{
  "hidden_size": 224,
  "d_expert": 288,
  "router_score": "softmax",
  "vocab_size": 8192,
  "norm_eps": 1e-05,
  "rope_theta": 1900.0,
  "rope_fraction": 0.75,
  "learning_rate": 0.00637,
  "beta1": 0.95,
  "weight_decay": 0.045,
  "lr_head": 0.0171,
  "batch_tokens": [131072, 262144, 393216]
}
Below are experts of layer 8 (counted from 0) of a mixture-of-experts language model. Rows are named router (the router's row for the expert) and show model dimensions 0-223. Each number is 128 + 24 x the weight over its row's rms, rounded and kept within 0 to 255. Numbers have three digits each.
After each expert's rows: a language model's description of what the expert responds to. This comes from a sample of Wikipedia text that the model never trained on.

# expert 25
router:149104111131143141150148133149116168114099067146130087162130124103098145119121094149131092110152126095102116101119124169153143144143096173174122137125131131108147119112184130118118085112153112138120158167121175142093099131080129087130128096120082154113109132096106132076139152155127134146163121138166133114144132080137126095134102136190147144122099060073133105137121116165160140145129148161174095142139127139113167133122118115113144133140120080156118094135117132136100155127091138124084114089159146130137129161125119130128155145103138128158146128136136132100108129183139116127127130117112131101066113128154107137113128112138144127160162092180086113112152119126143127114113
Line-break tokens ending list items, infobox fields and table rows, often before a dash-led item, as in - Kingdom, - Founded.

# expert 29
router:124125173138145078133157101107098098137118163128131133137173131156129120142146134125123125160135100143118173148085084088127151084157137184100098121107106135147115133144132129117167136095152106125161130136123140156135108098120168140139098164134088110151130183120078161111145116146121184086106118124130132127105134102141116089080098148098135099141129148085155117129163122133127140139120148109133105121118160122134132116110143101116133142136107115140148112093175154118116102151145174089166113132179161130132103112169138089106119136138139098151143125174132097137111142110174151140118090129104142174134161093142132172150146157107121145150124071136139144115129119121132171087092
Dashes, pipes, percent signs and closing parentheses in election and sports results tables, plus Votes, Candidate, Swing, Turnout, Goals.

# expert 20
router:158121085128135092155093150121156135139082142122169141125138131141097151132126159130130122127095151074111146118093124139150144144128115161142152147123114154163131103142135092122123148167077173152082147117139106104167121117148108135137103145104125146163095110100124120106107106120115166110086091146134165173110124123175109146154156154167159139114169136110124144217134143105139143121078113110151156146124097151115132134064126155099127120127124127110160119151151127097167125118120144135133144118130156141154110127147150124102166127147126111115128140093116114114133145113171112106155128100118123134165105107173104132153123180144094109175088099125122096132094106143100101089123
Pieces inside Middle Eastern, South Asian and other non-English names and places, such as Ur-uk, Hon-duras, Bengal, Ahmed, Ra-gh-u.

# expert 23
router:122131116156172109073124131116118180153103094085164120127132126158135147102170149151103094117121074135162127155148111104172145145114165126103176096134130114148135116128087147138136150154108120168108091098123139137154139087119150143102107155144163116137141141125133093116136156118139150122166103141146113116129110073132140113156141120112191118127085112093084127150091087126183142117126139161123086090141126157118120152087112130088130124103155148142155144059125121178120117131136124118093130128157125124116171143140110103143135088135132150124081154123122125121106135141117092151140127150122119120133141162126145138109129097111110149114069116101127131174105147085115159114116
Plural s and units after numbers, such as three days, two years, minutes, miles, plus North, South and road or route words.

# expert 21
router:149159123144151125143122105137141143104132114137093152149151127153131117136148098146143074152092135165125127089093147118114127163143137095123158138142123098159130092173141130144148157079128111168153191137163156152116139102184140098141117127096153102095078105120145152110152124104130124145149138121139104092145077153131174111129146153145114162156123154093181110138131175113135134104100170104116148075140140115126120124137074179124095052135094116139135095159137147138134130146140110128149111118106137150161109141172131137140156136117118131114148100137160111134117140100146120104133155119122138106107099136119173170130138083142133078147136107133120097117105114136139144140171
Middle syllables of Slavic, Japanese or other foreign personal and place names in sports tables, like do in Drozdov, to in Krzysztof.

# expert 13
router:128097114132092119127121106108104154136170154093164139132139106090107130121165104162148179103100170103115147137133177154153173132137134144124113151150157167158108146128142178166111091117138135138101156121126127153090169130141131121106123152115137136185115108117160126138146164104159082155065130135135123104099143118120123106116151145129103164156086155172134106129131113135161158142103160090106137120131093121130155099111132078083128093082156179151112189136119130131112151092137159123128144171101119116142113142106132148139109121096157133141095176138135145141148102161161150103109110133134155159118096124151096142130132139118130103122099163116126104116100109110104118137121
Single capital letter starting a word at heading or line starts and after brackets, such as M in Mountaineering, B in Building, H.

# expert 18
router:127110118115176118115140159136076073104106118091140130137153082123151127112127139132125137132160161136135107100107127070113139161118153119150147111133122151114094084085148081136143137145140115137097103099089123150150161125128123096120110128096136110134129129154153150119107105189091167127167165139115090131142113133142169130132090110138073096120124197156124124112164100160145134122090112143137114141112118159119123132130122189117093128165097146162142146107078081131135133123124093111094149090135141137099170123110120143117103130142095117101108155134134106141173144178113159127141126117113137150132080137106158127136123123143149151080104099104145144109146162123113111141156
Words after the naming centuries, decades and directions, such as 19th century, 1970s, western, Second World War, United States.

# expert 17
router:113131087126080125151137128100104121122140135112098134119121142158142150109140133110121135181156157108103146105097147130146125119124142111139107092164135144092152151098138103074163128138101123096153102145123139137149116142158163101137111153124151160158137179140119096122160159138082136124151152153166150141124130124141103116077177131138108112117087119085130115122128083124096183141105108135153123169180115113070114101157133139110140107138124149168142155119094142144098113112098134145163162132143131124134119129098161162147178125096152115134089121167107093106126173119124189138171148113111112148112121123161122109161159138136123125131132090134140185076138135116114108108147
Opening pipes of table rows and section heading words such as Personal, History, Biography, See, plus all and career.

# expert 4
router:154148133132126141152103145138152102070122147161132143080115142090132124125149134123070117119138055129133100135123120111146100102119064126099165130159110110144168140102124143187114098105137144142126092125143111111111141154131084106126120158148113112116137096131108127128103130143131133122141123173099136107095140125145130131131140162164123116139138134133076135122112133099115130148129103145150100106106111117152109169140120135120148140134138192106159117132095176132089153095110092125141173115110089112117095124111095101115073140128127190194130133143122110123082138134161144108160128114134109135133157100153180091144156130148112135074147097132100102176157132132125143129125
Finite forms of be, have and similar verbs after a subject, such as was, were, had, has been, is.

# expert 9
router:131144138105155133104110112105096094099095158133119169136097104148154128131101125101132173100118149142118214125167151113117093113106114091158072123123120106176128116142107105154113125127135105102144155117088164113116116116129136122133159108128121094114111099135130091177117146182131091118126129169140146131160088133150136101122141179093125170108120080162125141132140127162098134147129150109145113124128124112130134114182097104116101136149137118066148097173098139110090130138138108159104101129113159116133171125143118097137195159150170137149077121114127139140107147173125127133088169100124135115110124145124125109168123141130102123128128146129143150145144152160138130104108
Pipe cells in tables, colons after infobox field names, and dashes starting list items, as in Rione: Borgo or | Male |.

# expert 28
router:151112183194128135112141108115147103085144114118109102131104110134130161117098128147137134157127162163100127146116079152152099113146160112116128132131134088088120144154114072136125159111142146140116142108121104143183087177174150153132137112100106121137147142141072136102130104136137111103111153113118130126114131109160136114175080154128111125128111182079152116063127104135096131137150102159116077156116145164136136132108115094102135131142118112072125142164135109161135111174097128173158128139117096152148140146111138136137070122098093142117128129128115124123102098102141133125141108103138114081110120110120110099135103128148131133132150117124145107184158161099100154139140
Common nouns naming roles, groups or activities after a determiner or modifier, such as host, project, contract, reviewer, President, goal.

# expert 22
router:157173124103092146138113119092125140112162110124094111130169159156072120122157114141110127084131112107126124133118123127084129091133137118100191113173149139138176129153060134168168117122115159168093108125153149129146139133149110163150121124111150105123133121133126119128137122112109109144145158142134165143133079124130168109145142113142122118111147151135133097100124152133118164151116103172090094125130126146111127148160112145123179136115145087123141134101130109118121136151156145168129153138118146142155113132134116080127100085126075109115109083131164157113101101127125136165088175128119136078118114137106080139136088104114102125134107137157117177122151067129123136112183
Main verbs and verb endings after a subject or to, plus following prepositions, such as air, wrote, served, finds, of, with.

# expert 27
router:092125109109118192103112101116110163130140100151157132135097120108126131098139155135117119147093082118138177071138124156104141098100151154140117134124123151078134147116160134115104136147118083137110138152127134144089155120139178115152131125127105108148134126124105123131142101174145129137079134156170146140133107156130104120084168143144183148090113124107097115141140159120181082123168097099106101126162137071107135141115136152155090099136143134110080123116083143101115137129161121125138134104117141133095089080119104151136131132124079134142102111158099163191141161112125136127133128154160130121139122134114117167085124106117160116113141124114127135071142153106126154120099
Double line breaks before new sections or paragraphs, = heading marks, and opening parentheses or pipes in sports and election tables.

# expert 3
router:137127174138105146186116145133080115124106111147125139143121146109114106138127113136123154126146119133160135143187113116129140120145097089122142135129118094128118163131104062128085124111136130121075127128094125110052107153116105171122116097114191105133121133115130120138188135117125112162159123142126092127106132162127078149125100133087134119140105103141101131138129124136131102111153105147135169151140102097136165168160149159083125164159094166101138122137152083149129136173118111106100111127150116139090114121138139096102184136114084129126156125133147144077113110082135148106104145120107155117169153109100147106138106153107121137101121165109135104127142147163162119124100
Commas, and, but, while, though, semicolons and dashes that join clauses or list items, as in ", which" or ", but".

# expert 6
router:089091138136127144143115157114145146150085099126118101126169163124134163159117129127117122139160149123139111140105105132130104116171156147089164130150138162162146127167113210139142145135134098133128092145132153150135105128105103079093130069167128180150115134137117130114144135149095133127099154141144130127130063122134117101126118084157074114112148123123143065101136129158140149122143154162115159103077141124124121128127137123123136128161176115138155102120138153146063152138140125117169148114128135145107160143146114124116101101153144116134119137142140126076107117117102120115118072143150116092187126152131135116141106135128144151150121107172128100131142143120066131118079
Opening pieces of words like ch in chamber or chromium, and table field words such as Episode, Title, Cinematography in TV listings.

# expert 16
router:140094105153117160128119126169144118170100121127118096106122124135126143160136123131165155155099092120117133069154176133144132130116152132148140151135082136084131150132135107101099141133171133108149149159130082136120104139104135139123154148090118129155093100109111170134125104117122098091115128079113160089131158151135135111125139116132173151079125099116125123167137151113120119139097109120117170114111124155097135142147099150147101148092132095115119147132132089117129132094196100095141147197131147122115092092131135132178109104087103103143126126135162125095171118154115116167131120134109110103120159141078138116089159095184158104120169136139149121159120134112100128099149
Opening quotation marks, parentheses and Spanish or Latin prefixes before titles, names and quotes, such as "Jimmy", (, Un in Unión, El.

# expert 26
router:134136106160139115167097108113171161135111131102193107121092113123142142095109139122166118129124163108141093125087119109138112122136127140102155143135136100103170096114106131101152127156111113097175131136119209141111096101134120109140139169125119132148153148090148129153167111108134132163146143122164110142168048114125110119165119154124145095084165134118108159120149159093158099114135157077147125143143110138138133127158122073131105088112091120108130124123153119111113121112126157093154128175104078130138109136112137146090115098118086132116102108143137146114104090132098107116116151109113176116094127134117126089146137092119156140147101099130101112165099118144149128111141
First names and first-name pieces in lists, credits and sentences, such as Jean, Marc, Jeff(rey), Jac(que)line, John, Paul.

# expert 30
router:111120102107136114082110137146105093167144125131085125132107126121145140104113147096167104087090170148142116111120184112112123152130110144160145108134151095099153124142106131109134133122145102152084124163148112130108118100122137122137131098147168139114125106133134138144114112109121142095145122133141094136102120145102139120143109112152148145125137193153150102105148194127139143158079120159182130124097089135135115137088141117165151135153117139144141159173176147087105142183097109140161121117143088117138160104128128167136121133121128091124135088164106108133116130124083115131091120171144108177141123133115122192168106132075172082146101127133126119150108109159122130136095
Ending pieces of city, team and brand names in sports tables and lists, such as Edmonton, Cincinnati, Peugeot, Chicago, -ville.

# expert 1
router:125169135129134133146170157143160108112122138165137105138143127135151118148131130131141125094102136113137155157130176099168109142132128149134147092110125144088141081116153133122125103149131114124150137145152169142117083153087136117128097108163087164145128097147166110101128162128131113079088086142108116122126106104092120155126132115148136163137135161169127143143197137119167165136158103141111073102091147182132121094094132097110173112144129107128109130131170099138107151166174133108134110089128108161162132141087154161168144121115153139134138142143089165159140135143150078119131174135134108110116127163104132123127127084116124127071150108134120106098164117104129128105121
First token in wiki table cells after a pipe, often capital initials or blank padding, such as U in UMass, W. C. Miller, and dash separators.

# expert 12
router:134141108119086110134134150146147172161148161146094110131119118099150085139126107155132136108157157150117089109083087152102155116156099118125124153133106106132139135152119136098166139145113130162194150157162128162136118078108131100143110098118136146117118113129167111116112116097166108132116097122104074139132152124122130154147163105113120141125100058100125154091102133104147114114145100109118158141099170141115153132157142113140108102098088138148092114140120181104145145079152118081132096133154118114125130133102123163108148162142141099110130153117125147119164125118109125150109124167090113149167063090131100114127140104136143110102122068147126121128147160139116129182137
First syllables of words or names after the, of or a, such as Pre in Pretrial, Fa, Be, Se, Vo.

# expert 2
router:100130151079130103072180109101168094157131140128151145161097108123088103152101179120132137126116131130122070089121127183107163138099157122125104135144135159121095138145142116097114098113113111148141184128143109074168118134104084098120149147157141109136099142131112120145095088134091105125129147087130088142124166119146140150114092110131103085130129160115125132168119101160130140122114143160146111147138128136128153115131161163114139161094167139158136154102157104122153127161112137181097102138158154128131117128098151131143131134133160150080128106170101138109121109099107107118135112107122152140092130130117111163141147119133110117167120187145100121179126105110100123150140
Middle and final pieces of adjectives and past participles after a or the, such as stup-id, integ-ral, comp-et-itive, plus part, different, important.

# expert 11
router:140121130132141128123111133126122147130147131088140112147170158132152141095128131083149151127118109125127111142120113123092144102131107091152105118103150137127123099126139128138108144148110117138103070154184141058120119132117103134122087102106178140117127106115137134117148103107131126127100095073130176143155178090109138106143160138146114146147126094196073134118143140155081112124156137142130147148127135124158074157143138097131074130134130124106122157095127110124147146151148113170130121158151151153148136109139100136122105153159152104156171129116120132104135108110124145104107122165110133161169166139125122126186114136135083157121131175111127085059079102158118140112108
Conjunctions and prepositions joining clauses, above all as (as a, as well as), plus when, because, while, and St or Saint.

# expert 14
router:067122168141167082150131150184111145084125112126139116127146110113145161070134126092160123170149163102158158113122114088141168139137173105125099135104158131095175059142127119122146118168126146156129137140146133154170094120124113142136123146082116138104151107153133160110142106134104113127060131184135125077115169123151132100142085151120111117128151123093157112138153139138143138138163160139122119140084112156119137118163118096118152132170129097114155087125151089119126147151089153159111132101150116130099115140149150155138101128142105159140085143139131112131119147155158142126148134130093149124127094132156126105126138138101115125133129135128098177158143140113088112141126
Birth and death years inside parentheses after born, plus Born, Died, and institution words in biographies, such as School, Museum, Hospital.

# expert 19
router:112116125172088136111119151088125121126118099118156125102111105107124150109152139107120090151124121095112104179175170115118111136159139154125111086136135143131157125128148131137120172156148125111142148122158111132111154154114069146130116132075125138143146094121144129132059130109135162145092150133149124133124097147097131095151138133171172148134141129092160121151128151151107158152100135127146113069079105111108151102139104126127138134107147132129175087164162130119148127113079145173108098165119111151146123107096135145120150186121181114124113130102151134125122080099109101153170126119140128127119146151152098112101137170150153149127128113130133165109131148082115062156129
Double-consonant and consonant-cluster pieces inside foreign, often Italian or German, names and words, such as pp in Zeppieri, ck, att, gn.

# expert 10
router:118112144171132136135116152158140129147106152115103148121126142124102163155143164110142130164102122149116101133120122138102124172117116115195158129099154173148092121140124110136108148150139110115152144149149145151170168116156157150115145123141191124123141157112124127118138097128093143155141100114146122099116143162075120150148131089086155138152076152135151140127078122086120127151151166132159140105136182105145093094148107135163083125113160097162148114112122121153129145123109135127117161121126092070133155151102141105148119097104144090104107149142154105131085145108124128139167112094154121147118155167099144102102164109136165112172121126126122096167119143082161157125139
Short word-internal pieces in the middle of longer words, such as le in molecule, de in misdemeanor, th in thin, plus Greek byte pieces.

# expert 0
router:111159116142142147150082145171108152172169110153153119141135140108185149142082078127150127083110149138124169141179117105176129124106152106138102152104132085106170162129113125137089132080121126079137161130134102118092168103132171158138090132154102122114166135125149130144155120101131146153143134101144129167120110117148092137117112151120131119125097100100097109129140120132147133130128108124127146147156106099130129109127154152152153173139113136096133134152128117141148146117122153130132105130132114096079157149084092104155077132137145135139176133110138141113134136105119114148129134157198182158145102142122164121090091136140170125141078137150121106129114150134160097115106
Full stops ending sentences, often after numbers, names or quotes, plus the closing = of section headings like = Gladstone =.

# expert 5
router:112125112109168123131115158124148114122092132119143078109108143114130106079161139143077119162124107134147128112123167115150138130102110084086117145148121097103097135095112094143119160107131171143118106111151097177144123104119130123126132126111091135118157102131147129140097155148134163129119161120091150105145078101119136137136087111108113110138150123153126113141119162135152102133127115159109134113115130110143152143064127106152103056074123134126089132163130134134078147091140137102156121101106173110162120129151156152091183117160115101111151115151161066118151093102080114124126136140125115106134157056145116142147112123151152133123158156093130111138141091130123109109144
Short syllable pieces and capitalized starts of proper names and words, such as Bl-adi-n, Cro-zi-er, Don, Min, Ban, and War in World War.

# expert 15
router:127129078099142092132144138121136119131164162099134126116172117155127102083125177094115090124100120135126129152132144160108121158173167167101096127127174106150105107121148135108152114125062162124140137112121162099131128152124190084094094097110115161145126115137112146095137146127115155120126107150119146097149091159116153152129122124118138156071141121136088156138125137113084148124152147113118136145126191152141167103166122118133131118131140112138123127123167117099144140154132160119096104119113136122175132110153134162165124118143177154100155125126146135135143126158133168093164169177134062151129142107129122103128162136123126127104134137095130160093100120121081121158133
Pieces of scientific names in biological classification boxes, like Coleoptera or Alphaproteobacteria, plus digits in coordinates, years and codes.

# expert 31
router:116178128110125144094122095127151123150130111139140158135181122140126145165084081146118118142141156114136109114136100128167111159096097139096100127104138125104125158114121150121158072135128169118142140106144086165165167168114104152115143118140165144113156131130142139117107129136144116087168156142139146138103161134131186145088106090137102096100128087163139132114098107113101106158108115111120159103134133106123111079122105107133123121150077116109113118163144101120185124118147135125157104070099094115138141135154100133118122115109130140116174144145085126139139126148099105093119117093132068149080133096089176146109109157129154143147102127123115106138142105148163134168142
Word-initial prefixes and internal syllables in Latinate words, such as res, subs, cons, oc in concocted, lo in dislocating.

# expert 7
router:199157143137119135090131117127159126122135128155085127140092125143106117145148101127090097134151140134126147143147116091109061137137147161149124113101116140132111094121114136150105158110129074112154108125105135125122099127121141141152098168176079115139119158141079162160114161113134177110135090099080105129134171121154122135129174116153109083133162160141144132104153079125121131096141105119126150117133142121113145161100141150177144154094112111139138153125095189112091102107124139082117143114138101178123108152135137112119080136127107164094122106098133111149141143117134137131169149126139163088129124119164119095127124128112116112144163134134136124081140152135180128102165
Modal verbs and function words in expository and census prose, such as could, can, for, in, the before nouns.

# expert 24
router:150089142119149136136162119088129166103130105116134137100117113108127093145139160115118133131132154126114125154139112134122110100099113137129173099128116141201135164099133152153158161137138116078105089076098148106118116141133124176103150138140101141107064113114116147150156127106113121161135105115134102153148122158087109159167136093121096114095162140124182118121098125151084132084079141093137118155134129147108125138131179147140116144137152125127105135126071128086163097148125086092111122120100132142091150125155150113146087115153122158149156146147135120181113169124120154154121123099148130148109111176139102100151098135127119132147132123134119189088115139134138145166119
Prepositions, to and articles inside running prose, especially spatial or measuring ones: at 4,600 rpm, aft of, by means of.

# expert 8
router:119143162119118095154139105127148104066144094105108122103127134090145123124099139138107134082135142136126106167142139157132135118104103110095168126092142119125121131103132134108119145137100161114164091174119116167121114144105135099153120115095114112108137116098106133071147142125126136141087162151110137139119098104093085165116148130110138139155151135123151117119174145141121149144120087107121187101137100113165088089113089130097141140161124075110125132140136161097148108166093130143130108178145138116200129055137132168130112128098195154122154130089144136149117118157122122166115103139131115128142122142148147125093149147113124114119125129093139132094099092106108103102098
Subject pronouns and relative words that open a clause, mostly before was, is or had, such as he, She, they, who, which.